{
  "num_hidden_layers": 14,
  "hidden_size": 256,
  "n_experts": 128,
  "experts_per_token": 8,
  "d_expert": 32,
  "d_shared_expert": 64,
  "hidden_act": "swiglu",
  "moe_layers": [2, 3, 4, 5, 6, 7, 8, 9, 10, 11, 12, 13],
  "router_score": "softmax",
  "normalize_top_k": true,
  "routed_scale": 1.0,
  "balance_loss": 0.0142,
  "balance_bias": false,
  "router_logit_norm": 1.0,
  "init_std_router": 0.00622,
  "lr_router": 0.00058,
  "vocab_size": 2048,
  "norm": "rmsnorm",
  "norm_eps": 1e-05,
  "tie_word_embeddings": false,
  "optimizer": "soap_variant",
  "learning_rate": 0.00342,
  "beta1": 0.95,
  "beta2": 0.95,
  "batch_tokens": [16384, 32768, 49152],
  "max_seq_len": 512,
  "train_tokens": 291500000,
  "max_steps": 9169,
  "dataset": "wikipedia_en"
}
Below are experts of layer 3 (counted from 0) of a mixture-of-experts language model. Rows are named router (the router's row for the expert), gate (a neuron's input weights, with its number), up (a neuron's input weights, with its number) and show model dimensions 192-223. Each number is 500 + 25 x the weight over its row's rms, rounded and kept within 0 to 999. Numbers have three digits each.
After each expert's rows: "comes after" lists some tokens at least twice as common just before its tokens as in all text. This comes from a sample of Wikipedia text that the model never trained on. Tokens count by the router's weight.

# expert 79
router:529522508550507518459476457533511508521555462489528484491487528495519467528543518470495502479471
gate0:475530484487482513476469484407543446480502510471481493503505484506483472507504495464528523494523
up0:483526475498489504479485484399546439477489506464479493498510489522487466514506499470536523481528
gate1:501472519541481478526462454493527502512491516484519481515496538517505518477538494498486486493514
up1:475506495477466510474509511495490541531499471519514493553501508455514535515494489464464524555480
gate2:504499531523499522486489506509476554548503460522513511452521502542439518451491489489474500473549
up2:503508520505506531471481522534450567525505456525506520435521504534463493468486513513487505504542
gate3:525530513475548501512496516475518547537504523504525500486487511484500489468465508445525500507452
up3:508508496501540491489481528518532572555503504518530480509476548447503496485477514456515507526498
gate4:527497468491537517517478518495471515523505495510500564498487540463484521499542465496485521503550
up4:448523521498461504479509486522495491500457519509513475490501460558492468481466520492500473487483
gate5:521477502500455516490500491494485460448497455460530493476516507507538510481471489502510463542496
up5:495482492521561509514506515500491535551506480512501486528511511502537509516486514523528539493500
gate6:534482522542485522509504517523501538445509493518443576477541507529508502511513541558517505524534
up6:470523541534484544492527488533513508489500445492473521463502494525551511510511524537471502513491
gate7:501510494489510525526496536487496538539507465504497512478527481459487478517517460515519424526459
up7:493468506491497486520506479496473454463481553503512525505464500508500570483472537505492565493505
gate8:491472500471471515486526507513503485468479501487494473487473514518513460487538514481472523494501
up8:530491487509496498492476491486496465542481509490515533498515514466516519496474512503530487492502
gate9:500494509494553505507525515507532468513500524499561503527525488502530498523482491483501460508471
up9:510507537492539509523516504508542461507482534506553510523529496491527513524476479483506473508484
comes after: ".", " |", ",", "–", " (", "_{"

# expert 48
router:538493531537481513459489519496484507523474536495521472522552528508501533484508508512487511488493
gate0:506499522476469520478511533530492514487439508527512541492523526485460507542523509483518441485531
up0:525483498497456554438510500489510517493461535532488514496504485507501509525503503454484462505496
gate1:464512490496471506487504483492514481492529464484491526485478491522475452515476462544525498505511
up1:477501461498503517511515486477506544479512496514473485538475527502501470494537547529515524521539
gate2:530478489498530501513434494533493529525518492512536510463524488455480495496539494543498475496486
up2:500502471502500465512488492560482540525522490519475472492511554469513502515508477499522496546478
gate3:489468519473491500486524513514486526447533504519486514510538492466502519505502473468476458537468
up3:522464533501516521493497499524460492473497520526489523544528494489486483486512473472495520510507
gate4:511486495481507446523455550526453499489517507491507531525498518489459517507489489499479477474437
up4:470505501532485543475536448487519506527474497492517458470502479516542477464500503513524522531555
gate5:555492507497512486489457521512515510499484475508506535457509478478522522508502489505477488503492
up5:481522513497494444492525515512491521516488516513510483497465454504505511479542484510519462465521
gate6:496484504513494478495537496557481526508528518461527465503529491482511472472501514531503506514545
up6:517483443470504464533460509498497495521456501538463482532475488506496534531449474495472469522473
gate7:465488508455499472524500516470513487553538475507497503517517564482492514475520445533479465503526
up7:533499524469470521509474513526473520473466565490474533558500450505494476518472506517516535501500
gate8:511469481482517472502519515515500498510479442462496485460474532469472540488500504510513523494505
up8:519513484494494465453479568500485504517453457446475464461490512491494534467506518533507514524505
gate9:448534488513473507477521501479479471485501496494520514497529486511475493455482479494486498523473
up9:440545484510488467460484510480478474482478524491498511485550493480490511474494478509483494515525
comes after: "ed", "s", "ing", "ted", "ated", " due"

# expert 115
router:481506481507494490493472506524514451543539480472516462496510500478490444499515544490514473491511
gate0:527478514493498479486491490506513512504463452490486463489512481527479493496477503485499476538472
up0:514509465483532526485500515527491499526480479526484488511537545522476495471482521465460515533543
gate1:482501495517529489493525519487485483489475482482482484475490483493486488458498505561525542480528
up1:508503526476489498507487502507540505513484499516524526482500506447517501563512507434494489490512
gate2:445485520503510526476480518509495498508517464506487492461462469502464505484498507482490531522513
up2:554522498488538539533485494475516513537499503482463455482500506501483502515532525544510521479524
gate3:520514468460484486513461519529491496508491462487462508517513464516509521453524477484525502466555
up3:517524456464484487502493518512494504499514457509476498535493482492505532466508504512508483438544
gate4:528508523491509493494510502493450474519527543504496518561492509530568493455492505469533520475493
up4:483498480504495513501485501489556523481477450492491473451515491478448518552513472557482491521500
gate5:493500502458477529489518487492493472526483453487509507495515449492546509505493470495519490502517
up5:484494536463449497485502480508456452500495459515540515490483475500539484498506490511513472499502
gate6:496536473522446542538485497533507473499484460549481518474515502477580493536531470487519479502526
up6:499524468473470538537451514530502505509514445521477507515541513464548484491537503479516488502547
gate7:498517454500462464513490471516493518514444509527488549458494465504520518488479499480479497556426
up7:508482551513538553476500500515486492486536509493518448535505522487489476509519511540514537446562
gate8:477509494494523520498467550481496480532483499504444495496517512497511497495476539498498550515450
up8:476504507494507523499455548477499485529500516519475481511500495503523472513492539518515547518446
gate9:484529546552476445519482462480478528525490459506525491475476481467488550555481527531510522524488
up9:489511548518508460472489479490469551528513484482503506478510523497512513516514469549503516510504
comes after: " |", " the", ",", " and", " a", "|"

# expert 38
router:534534498549531458458485544507501511504500487511501545530484559501500577530518519508525490521475
gate0:507497540519512547559496476523508511498536526528528486498507529499499500555518516482515479486510
up0:505492524533530515541490457520498479484557500526542494513509549493492509538549479518487485487470
gate1:501483512431523519506477507445513481531520516525480502507530464513469526508519502499506538485510
up1:475500494549510525495530503555506537458474507487500492446419535486518465497498491509513493510525
gate2:507521481483502483547503538498440525487515491522495494500479496530477496500503455484507513489523
up2:511538480508536498542521514486421560458498477504448496474502528546452515517500443479504522539510
gate3:515492512518447515487510553503514512515506476503521508535526502473531436530481454558485474484476
up3:499505488504468483503500524477549520514508477470494493549534507492542491516497493482481510534487
gate4:465520523509501478523523487463499542477509521503482530512513492483518491495476473511477479541539
up4:568484481506493532477474517512494470522495498514519465489499487536493515521530524489526524470473
gate5:513506470509497513522483479503521462514533506467506515537457482473486507531524484519528520511522
up5:493455517479515495490520529482479526488471515553481496463531524544547488497459527497496485511487
gate6:521514486489471491514473537529511460501473498510495505450553500503542488505508463457483464476542
up6:513528505482477475533490476507522438511471515483538511489539517526535494490486526520501540476497
gate7:524491481537533446491482514476484486499489513472466519530480486518470469524529507506520488530553
up7:470513512451474556513518478526496501501504481537561490487513512481542533495479506484474503489461
gate8:463493515527504508508520464501482467521484507518494497501482543521546531486472488501546516515500
up8:522495476519493527523485528485512502473483473474513483471519487470490474505530536508456517506479
gate9:492486476534526491428504530500455474537516489452507550504481518511550517498517499518519451538525
up9:498511489464468506553502481503527515489485496554511460521509478447437480523475511496494548487484
comes after: " the", " The", " an", " An", "The", " a"

# expert 7
router:537502530480456501467505479536530496508494448530526488514520508499520527545439468506465549543452
gate0:517490501494482529494511526537488483514547492508481501514529480506438466499523428435484472538532
up0:493480490510497539493499485545488478526527519510489505490530488495430469508510413448478466545519
gate1:535491527500479509509483464478511484469500497470491542440478514485472501480456483489487487554476
up1:481491516493491508517516490515477502508491500515536534473479499479472520472476489513500495509507
gate2:500489513492519482502510559512498510457447505486505476485494530503516467449455504492548506500473
up2:545529496522490476508501504490538505498495490498476468477490516495524493518483516498464499475481
gate3:561484464489518474521498441511502442525491458488492509488503540468517471475520498480483535507475
up3:555494483494525485491484452500510418523498470493490537471508521472520488474509490480499528502496
gate4:535454503488498500530483465482504488520487534530499466481507470535522505527453483488539494500497
up4:499479515469493487513487510515492492500466540548502458497519457506526524545460476509519499503489
gate5:495468497487497540529502466490483504509508459477490493460501514512510463476503526492500494553499
up5:496470498488500556517525473532480516500506510508474499458508532526521463495530503492535495529507
gate6:497452491465533474494497490510495467529546480507483526503495482526533474504484486494503530498499
up6:521462516518474471484509520521487522506528435495507515474491497506512483485522474462515516505492
gate7:527480505514449465508490514473497505489538463539494512452483515521517524538482468501547482495475
up7:499496496511506472513512476442533488480534498499519499511498530500519469529484520462491529488524
gate8:491474499472468472502517539505483509517496502532467530510504509458511491501520520543495477490476
up8:521524483547551522497477453465508491507513512475494462487495489539499493501489470436504497514532
gate9:522463485529498555532499515513467505465498490550474501546482520482533513552477500459480480504489
up9:504471469515487539514516506512489509462493500547486498535490547487534499560474501480476457513482
comes after: "s", "ed", "ation", "ment", "ity", " number"

# expert 86
router:531513481521524538458486499500509503467498492526508540497474517490512480482523490503534447472495
gate0:507500506481522543483525530488507465521506533481499503528480469468485511453488469464520491468468
up0:492496498525476427536486478523505536499482478507498493480510531536506478521489524532488543534536
gate1:491466484497489500496492539465502497479463512481495483510517480482509552497527458491500505497529
up1:491524484491508495495518453524477516501531476520496502518469516519483469509471533506506511502465
gate2:531506478491526507489491487530469501555497480441481481498511490508484465513535511523553519521503
up2:469495506495498487501519502467528533463485520567510530518506508475503524472468489486466494466522
gate3:548500546478499447480501520531489517490524466542526488524499491509493540487503471468498493495483
up3:460485467527500522516503498481512469499461532468485509476514511489493479502499535522483508515523
gate4:508508487466523504493527471477512516492485508500483509482499528501524445531476487478554490525493
up4:480496512550475491509496534544500486506524501467515480533517469503495564482517530500467512473502
gate5:488534485528493477504448511441525540497499498478466473515519507457500504524494499471566470581483
up5:500537480525503466492444509491506552478466518485489476550505510489528502549523547494587509541482
gate6:501483507532519494500551514512474498502520468532502493531490466494498514491537461506529538524533
up6:514472483495519481506532512506473481472523485543493479496480508505494538480525473506523518535524
gate7:514504477488477507494481520533455469498467540528488501503470505495470491485491482500496491487565
up7:504509483505483509498476506527473449505469532547514486488450507492491486502501492481496467506555
gate8:527485468525517524529529525433443525454507481528494501475471492495497497467468481510438488533466
up8:501489461507531521520482524469476509482489488509494469470449539504479489471473525504470522501499
gate9:503525487496514492527492524518445509474485476435518504552547524527489506468512483513513468549507
up9:519453517487497493450482450489542490484480508528465484423456501480511467495452528466498559474438
comes after: " ", " the", " de", ";", " re", " pro"

# expert 43
router:483506524524483511545527480491490545505505576490525553477537516533495521529471466528517535525515
gate0:546483490502536503510460514472500503548493509495461529549497521457541532486524495556488514460482
up0:490490496489449495506528502505501535460487510522544470473517474545476484500490495467514470553543
gate1:539475524522543536487491468487532464482477542533538553500530577467486488500463465491532505528506
up1:481535483469441484489487507534451514501523431467491436497486433539541505480528536492454491453503
gate2:516478519530518517491481505445517509523459486532480477448496506519528483514533477514501466483529
up2:524521473473540476509487501505493453453542514497449536527515486500480490497454514467509527499493
gate3:454525500474518515478524521510550522549557500469490504470523449466449501522526518526482499475487
up3:536475512504485481512486472476478450453464493508507480538462547532549495508493493486510502498508
gate4:486508493473465454491521495475489504459477502474512476491489468515498495517503549494508529491522
up4:485518478462523454499515493466512491467500515497524486500471506518520500497503548516499464512526
gate5:482476451469502482506497459497495485540507551482462509532502487488473481480455531522496461507489
up5:476498460471478497478485445479484518530516553467470502520506491475480484476492542522492476523485
gate6:521510469514500467513512465496455502506516468489507476510469489475527490519483483507476520475494
up6:480460551523537496488444484444492506476523500489508497497506508514489468469487474516538482538538
gate7:497474506490479523509478493472495514475479459511491506510537535492475495478535504509494540482502
up7:517506463496502487485519473496512479505525517497503502515454481510496534511465498479525511493507
gate8:489459495494503485474483516478529494499486487521487538480536453501516470517488485469521467515538
up8:500492479505487463467511496480546489465474493493503518473531477522521469537484485472533508478512
gate9:490494490496529521503486521476474480529538503456499458518524502485539486504498501484506537490531
up9:501486486476519529480518492483529468533516531484485486466520488497525485560539451483488515508480
comes after: "\n", " of", " as", " in", ".", ","

# expert 110
router:516522533540520486487477534515521501467491459495519477529519521476525524500496474522480471473532
gate0:492482461477516539490488474507556510505457499502453502447520469503498485490500512466484500552498
up0:486483490527454475531475495535529479493540521498527467480498523508438521460518488483503486541519
gate1:522475518485506510477494463527504568504485502531501468480456469512506459459505468480526441486527
up1:513485525471511490452497458528492590483474501499499490440488473499517461477521477493503439490517
gate2:506496523499482543497513556474518540517535513504486527486490517522480486480495545484465527508491
up2:474486537526487507498513553488516515470512500495495507464481525532464488487491485502503481523503
gate3:475517510529484475504568496468460474516514511477540516525516476516553462467510514451500496507505
up3:466503519510490506485562503473502494509529490487525490513507475539550469487515533469523492520485
gate4:481517486466509461481473468475476470489500469494518547523504464526562473474481530574457484508501
up4:431520524486513483487546558475492539514494512513481563500504493513564485514495476545445533478479
gate5:525483527497469506520455503507508484495498487526522497466510543483499492468509493431465454477536
up5:530495506505462525517459514472489488498499481516512501501500543494528485484504482480450461499535
gate6:531512444493482513500475482481530486504507466500498508482504527501454454442474516541503510534520
up6:533512468481491519504467477473534488506493465527493511478487528495471471440483495558495502546501
gate7:489479505504528484476506494463501475434492484471491505516538498501494465469519494534480533510506
up7:486519487499454510504482493546490525520502506506525504483463495493511511515486521490524546503495
gate8:492492491488554472452502485500514487536467530466471475498503469505520470502485433529529475496499
up8:480502534499472506515480514514466501466536467522495519498481522503473522485474513505464534502486
gate9:512476440479499478483477471449502498492508523498525498478487468551469468502476469449497496514555
up9:518474481483480515460470486488536487484521506529536513498483485505504468534492481466531509520578
comes after: " 19", ",", " 18", "20", " it", " that"

# expert 13
router:497535519482516522480487518484545547492492561526502498512532496503500535469513524544516486499491
gate0:513505478501486511500519528473556492493509548521525523498523493464509490514522516509513517513479
up0:484446492460476460489487503481456534489501477496469498470486520520507502499464476461495478487500
gate1:515496481491457508471476493505502549512523507480486527533513469537473483529504517484536488500521
up1:484517486476445530487464477511478544509513489493484557517533466533470494508495518498528489488506
gate2:517520513478498509506546507476509495440472452468489514557475487470486493527571492531474420495489
up2:533506513466516521508528510477523485452452453489472516548476480469474489523555500538460434507486
gate3:472444509577456511510493463510495493538540496519533494502514501519535496505470508467500467498507
up3:545554470431535504492538512515518502502500511499498501494463521479459502499527503521509541511508
gate4:498464516487475458459487470493529511507507503496519484513544497551501513488492489503499518526485
up4:478466515455505511453507484507507502490477527510508512508536520517473506492511462541474487532484
gate5:462527515480545515484516491482544482458473533450493517513532501502566518524535487488489503508492
up5:500505512520532511470525500543510511480534491518502513538469470520531510541468494475504469463486
gate6:518482524444485498493514466458496488497485470546530498476522497564481534527509512485506458471501
up6:536489507457486523513492458487548483487483482510524505469499500514449511534522503516560493478509
gate7:484571518505519525500487493514540509480487483493473510482487491517464508521506485544540489494451
up7:499554491492529513508494474536516488492501495504512511471468515516519463510540471498505514464500
gate8:517487487484517505477498483471508528537461497591481525472453516492485492505513508472529494494503
up8:519496471489531437526500478467516531548491547552457485518487524494499518479547515488533494492524
gate9:522450462477507556483509505491512536482452511483487493525459524514478542536514519525476506486496
up9:504475470474528541494497524506487482521468519491495503490472514472487552504493517522450470481499
comes after: " in", " the", " of", " to", " and", " B"

# expert 96
router:495523489457509510507512505523490492530503477540505506477463481479529459477528499476482475447484
gate0:500510546498494500478477504484497505480455540489491491528493473501534552507523537477509476516519
up0:520479452494497513492482495514518495514516455496529505454485532491492485498453466553473536482497
gate1:526500499545510499480522457504524496490430478474495516515509486492466477539495438531485522499522
up1:492525510538508469509504459488528461487465470470535496520520464471533483529497458526476514487506
gate2:501470534491515505477521480521501538518494437515488479530475483503502494511520504503526519500503
up2:471458546512501534490500491491494543559500464515499501531484496513505522499550510504522515500525
gate3:529524508452479492510492483503514481490493518514490468511507497480516502499510514511519505522503
up3:512524534469457456469480483527531484489481525518471475522507479487541510493509511522515514523491
gate4:538505487498484477443492484507518507494483478500483492519477511514490512502505495477492475496453
up4:548494481480490504439495509507515481490504489520503483537491523535517524502502483514478499525476
gate5:552499474530499496488547498471540493471466530513512509502533507513549494471490526514470543535547
up5:450497525485486515507466514520465501522520450489497500497474501484450510540499488491547473457473
gate6:518494485513509513486484530495462489521426470492486488500502520549470484488489490488500521480447
up6:490489504471513487530527468504544496473569534518529522505498475463529518508530500503516497523535
gate7:498500514523468531521497533469495504505494486452495518560512469498518502475486499467512434507494
up7:503532464508527523509481511498521534532491425505522501482522451497513487512468486495490501494482
gate8:502542492566483517494483513487477534517499558516504489515469443487493484493487530498490505529490
up8:471471501455508495495495486512536468499524458489503506457508566511481525501533496511546511478489
gate9:496497486508484514478538510517532501502495515504452491543463483538489470486524502523550502481472
up9:481507499496499520508538524510511503521507518516463503518465479541516469516521486533540497467477
comes after: " |", "-", " the", " La", "A", "|"

# expert 76
router:475493454447531436532479525512500509498480492510486500535493489458495434467470553507523486509513
gate0:502490520509517481505498493513509505508547478520462490491469454481516478522451535513508504507461
up0:529470530515462485520491520516509504514524437523484475516466464478535499458467469506524468502507
gate1:433492511495517500514536510494508501501473470454537506509471499507519496534541488487540495506497
up1:508527499527516529490478504472479477466517519475533474516503486507493493566536542516525480505535
gate2:482510504487470529526466505528479499508493465489523488538497475490503430505494501411516489503483
up2:474524491483474480529477507515534511509486478528485485523473525496503488507468521449512530460479
gate3:511511498506503489432520494479508533537496519530468499526478520541526510492503537456488498501511
up3:491526505520514475553482487527496463478514493485505505472540504465477485502491469530493546483484
gate4:498448485509477492488516474480475497478495483502504481518491519480509486525496503478528532440509
up4:505515498467504504527489521507545496503521477507520494482512463513482511477510490477476502565497
gate5:480447490538520481523496509472495512512540524523541480514509511508474465481495491497441506505488
up5:520548509462462518481513498506522491506456456485461503478493500500537532533517511511549503493502
gate6:524483497537504469523496523466495465478545479509484484522484483450462441493487519490480542501542
up6:512471480547495473518497523457490473467541500508479480529476485471476440474474504481495526502536
gate7:542521535489493498492485509496490445498501551527489512410506503515509451505512534475508529507481
up7:467481475515518492522536471493496550515470464481516490550506514495483551482502473530496459487509
gate8:519528462515550477492499492476460533533490466455494520532525504500471464492542494513534516503489
up8:530545460516561502481497474452476545548491462468506532529515507495477476485530474519541521511511
gate9:501471502514512527474448534458468522528446508483505500507471500515503471512496502507485524494518
up9:520537479481484477537509458535534470467538467495498496489533493475507521484510492490472497514502
comes after: " T", " W", " the", " E", " K", " P"

# expert 89
router:486531553542525507485512443484499528499537484503526475480513494463504502507542532491464511484485
gate0:535498486488482489522457492525508464518460450501491498508503444469503483498519492496479520524477
up0:477476484500509528489539502502487530478527519501531506505489526502484505496461507511517494486533
gate1:475518509515546508525504511503500503540493508515466520499460473483451522475486530526507484531525
up1:514468532505492499521529511542525462459527523477518517449516504480506490488509500464512485456490
gate2:519502480473495507511464500446475529515503486491472472452520532532495489493513461488476473485453
up2:503479488474480496496530512517510507430505482496486526461470523505482486483499489495466510493495
gate3:490477444493530504489488462476507538464521514479486526498479490474491469494467537485519519510532
up3:481509483524535517459502486509499521467526489503457538452513509491492496482494515486559498516548
gate4:477482518538549502508514485499513518496508490503526510478541508537514495514460460519488493486488
up4:530468498520494499540475530512482498495484495523463449506477515506508492468464508489479463495476
gate5:483523482510460483517505533444511462525497521502493446543513481509520510514453492480490485482488
up5:541487494479517518496479492570493525484493493524482537456516504505471469508564493492511502529514
gate6:495510481487479502485521469493561504467507510482542526473492487480531500541471489487484505493473
up6:501484519520529492511477526515442498525490498508445481531501505519463505458531511510510499486526
gate7:498503485484496509483462498492471438536522458531473478509496474533462505484489475491464497545546
up7:487488470479476500528476520481530470522534426524497460527507486495504531494500501472446503488499
gate8:488486493520511505480507486438471511508522549517503509497482486519468498506547535494509485497522
up8:505494518523500522471511487453511504515517526515497498493492495512480488504547522520453499460551
gate9:449501484488536484474487494555529493475517508515472502509471471504479502503488502478527510501485
up9:563491496502444500527482499418466519556484506484520484500544519522507501493508496526469492505509
comes after: " |", " (", ".", ",", "|", ";"

# expert 65
router:509506522496495524496472540541509535496510532515514503503499490536514495526510513508487561480499
gate0:435474502491485461496497533475478512479514510510480438523507527452526499529453504499502485468498
up0:418510517496528483495505517466502517500508544509521455507512540471527515531459489522480518462506
gate1:575517504470512462499517528551524485526515502523508503481476520484496540547493505491461508442492
up1:424485491530491545492485472460476514476478496477488497523518477513502446465501486506543496559512
gate2:550511524528510500507548509504513499503497524555486476514519530515499446525461513476531473497506
up2:444496504473489496525470485500497501480500481453515518486487482507486546487538484498467528476483
gate3:513446495515507505479503513480502503517469505519466515527527519463479542520506516508551492537461
up3:520471495526507493470498520494505492499494525533480514536516509470488538497505515508540505549451
gate4:523509499477519509482480536551467483446506495519506461493479498510483462463542528446507480508526
up4:495504487532491485529534456458503499535517508469485527524536499485509517576471475549504480491493
gate5:490502481488500497506505522469502528517524477517455483483517539532503473540478504433477514513500
up5:479499492495515471491479484528514461498481530480538533534454491501493504460527503534481489461498
gate6:513438508517508504493519499488502483512523463540488446503547528470522468522450533498471481487523
up6:474549504486478475512476494517507517510465507467515544509453479522478521500538466519526523510470
gate7:507497497488503507544493552498475496509513504489511529487462540502520508488496507515516483505470
up7:501517494490518496441494455504512451491456507498501493521498447492502487521506476499491523470512
gate8:493483491494501464493499510489479490507501534515472504472474520467457520487541485502518484503499
up8:507546530510483552547496505529515503483484511470536466485512488473489507506477486515506515504543
gate9:484503486486490482542469483498533461503485551478445527521505530490512446514498506524471516450496
up9:520496522505504503455522512512472525498499454517557473471482464513482548493508506494515469559504
comes after: " in", " of", " with", " to", "'", " for"

# expert 113
router:521529520517499477537524524482502511493493534525522472498483537515512527511509514516512520477465
gate0:548494505512524489493493474516490508467434474506490494499513528501536483525523501501531568472493
up0:546498514520542480524517459514512515451456484523482503523513522512533501524529518486518536462500
gate1:536489531496496435508490515505514477511467510497465494510502528486438542533469495459491515466516
up1:492495520501507475494479507523534490458469537492480542519502517485474525501474471485518521486497
gate2:518506528459486428508506472495482520480492474475497492545507513496465465534508536498475502488503
up2:486495477526512564482485526508520472524519510516488499449506484507540533468478466513515492511490
gate3:494506494503548549486492516529469536491499522515503455471449550517486501468541485477521540541483
up3:509497498504473471519509494476504484527505460488505568534550459478516492552466508514445476464534
gate4:433524500467461545541513500470458485505498510518516533497456509485520505462463474485480494498493
up4:591503493505491453466507495510522518454491461497480499467532524493495517508508501475528507488512
gate5:481478478485514479469481525513471542543485510489458521450478499478532530501558518541480538526501
up5:481502472503521460470461519537486514522490507480479510457471526515515533475567544549491523489470
gate6:455546539518506551499498500514470499484481499497498508511470502508477509506478529489451493534504
up6:440537543510483551528479504525451482486519476495479489498478495496481531469434524492450519524497
gate7:544498531494525488498497512535500495516524443521466496498512476485474501485473512524506500543462
up7:486491479504507526508523476520509537470482540421505485506513506521498520505482489495488497516516
gate8:522476568484507493504520464506501484501536480447509509538511507495496482534532508488495506506480
up8:525488562497522512488498465494511490495520476468534490523522489507495484538527490490504488485472
gate9:472498494481500509482505479502473494530468505502506477478535491461498495522493504462479482485487
up9:536487502493501486503522527536508480462502463505502511509478508520501499491488480543514530500500
comes after: " |", "\n", ".", ")", " (", "=="

# expert 32
router:500520501542501465515519478475497537486497522480529481517524528540494545477491470519488533529507
gate0:507473508528497463478453488507527486482485501486507479483473453492528477503495509530522499513524
up0:492493527520509463481486466510519521488494514470534468496483474493511497483470492553517501511526
gate1:499478495489529462454493535474504478482465509490490516476478476485521512503527486518512525489462
up1:510502484479480509537495540470498492527570511533516508505512511499517492472462501489496489493486
gate2:531520481449496477479506471501481505523494482492485502499433513442484526496514544493472537522522
up2:464468510520508521518496519507512495460500517502505484515548516525507464512490461490511468475484
gate3:529514470513499529514535473518517479530500503493462454516532479463484468497461529513535490503493
up3:537472480513519517538473498505498496524507542508522496485506512556509479544504523504483488492462
gate4:478466431486489459451511465467511500442485518503502494470492559498492488464489502447509508462501
up4:491505429526452483473510484510529476468486550511478459471482551515515482474479505478481472486503
gate5:497456487467481481450469489505484504493488508535473501484547476524476506498492543458503491516514
up5:532503507519509506534539505492515478510518501485534486526486546475495507488523477536494523499462
gate6:505467511461522495520481491477536511489507501503489431460470471465495533490457526499485484447504
up6:490496472478473523479515513513468477510531465503525531498507517543501486528542483483524507565457
gate7:539518547530517499466466462513495462486459499507486526531490481482533566494534496504483497490488
up7:462489486463461493537552512479520522508539519492534485447498510510473437521481500505511522505510
gate8:472522481501478531483506445477550513478483516501464506518507477449482469476452487467514492520555
up8:512466518506507456501491548493471459530497493521524503478488540512525492536551496523486496478455
gate9:505507480494518498483524498489498494528516467468496520484487530494474513523516522485480505494534
up9:509461489510481535474500504495460486522485482503506509532492548523482533492502519465502517459540
comes after: "\n", " of", ".", " in", ",", " to"

# expert 101
router:508514521495472520542523516513536518511510472542520504527514529533521521536479477519449517541518
gate0:483477477502477484500489461513550457552478483514526483557495569567503496482498495523500498478503
up0:498485510509523512481500518465459506455517508490486510475505445471512500536484505471503517508519
gate1:499516511524531543524511518472486524525530503508511479514518557508484503519493461479481486502506
up1:482470478491470464474488470519512483470465504491472516476464448508519507483497537534531510491505
gate2:508500521485457510491462499479485502510478492476510553508498549506462467500521497512521525491421
up2:510503533502461472473472511491504505515487480494507535488542572490464482505527488498504506510446
gate3:499477500535507464527499486503485481502487497478519507480529457505510493505474520519494464453535
up3:504469522538502469527508487490503474489492481510511501490517461491502483502475513484470460443536
gate4:521504498538518484490499472512492494498478483494475515492466528526494507476522515507547494516518
up4:521534490527481480468495465494460481487474480501480516483474477514503539511509538488515485536533
gate5:485474474498535434537496495465488464506469477513500501510545480522478500519536461521500455495490
up5:452480503500518436526511492474510497512488482526524489513574459528477495501511469533489469513505
gate6:471527469487463535510520498521511472506470480503478469512492448521476487487506510519484488517485
up6:503518531518538464520469526537469512497494521449507529488505533479508516490505500552490489482459
gate7:487508531475470509498495462480477470521467530471520494483504533475470532505510525498475502461509
up7:464541530499467500495523502481495482532473481478513498514480495521484511492486518499491487499520
gate8:471498529476513564517521502508507480485546500484484509519474486511495534542511508481524485491463
up8:474513530485502535535525522507502483461558502496499502500482505526495512522478512490513487490476
gate9:503533477505535491527493463441479511566510470509494521493508419473452515484531535506502543547475
up9:506489520501464498479535534522489489448486508504484502529517528475495470546471486513502496453526
comes after: "'", " of", " in", " to", " for", " and"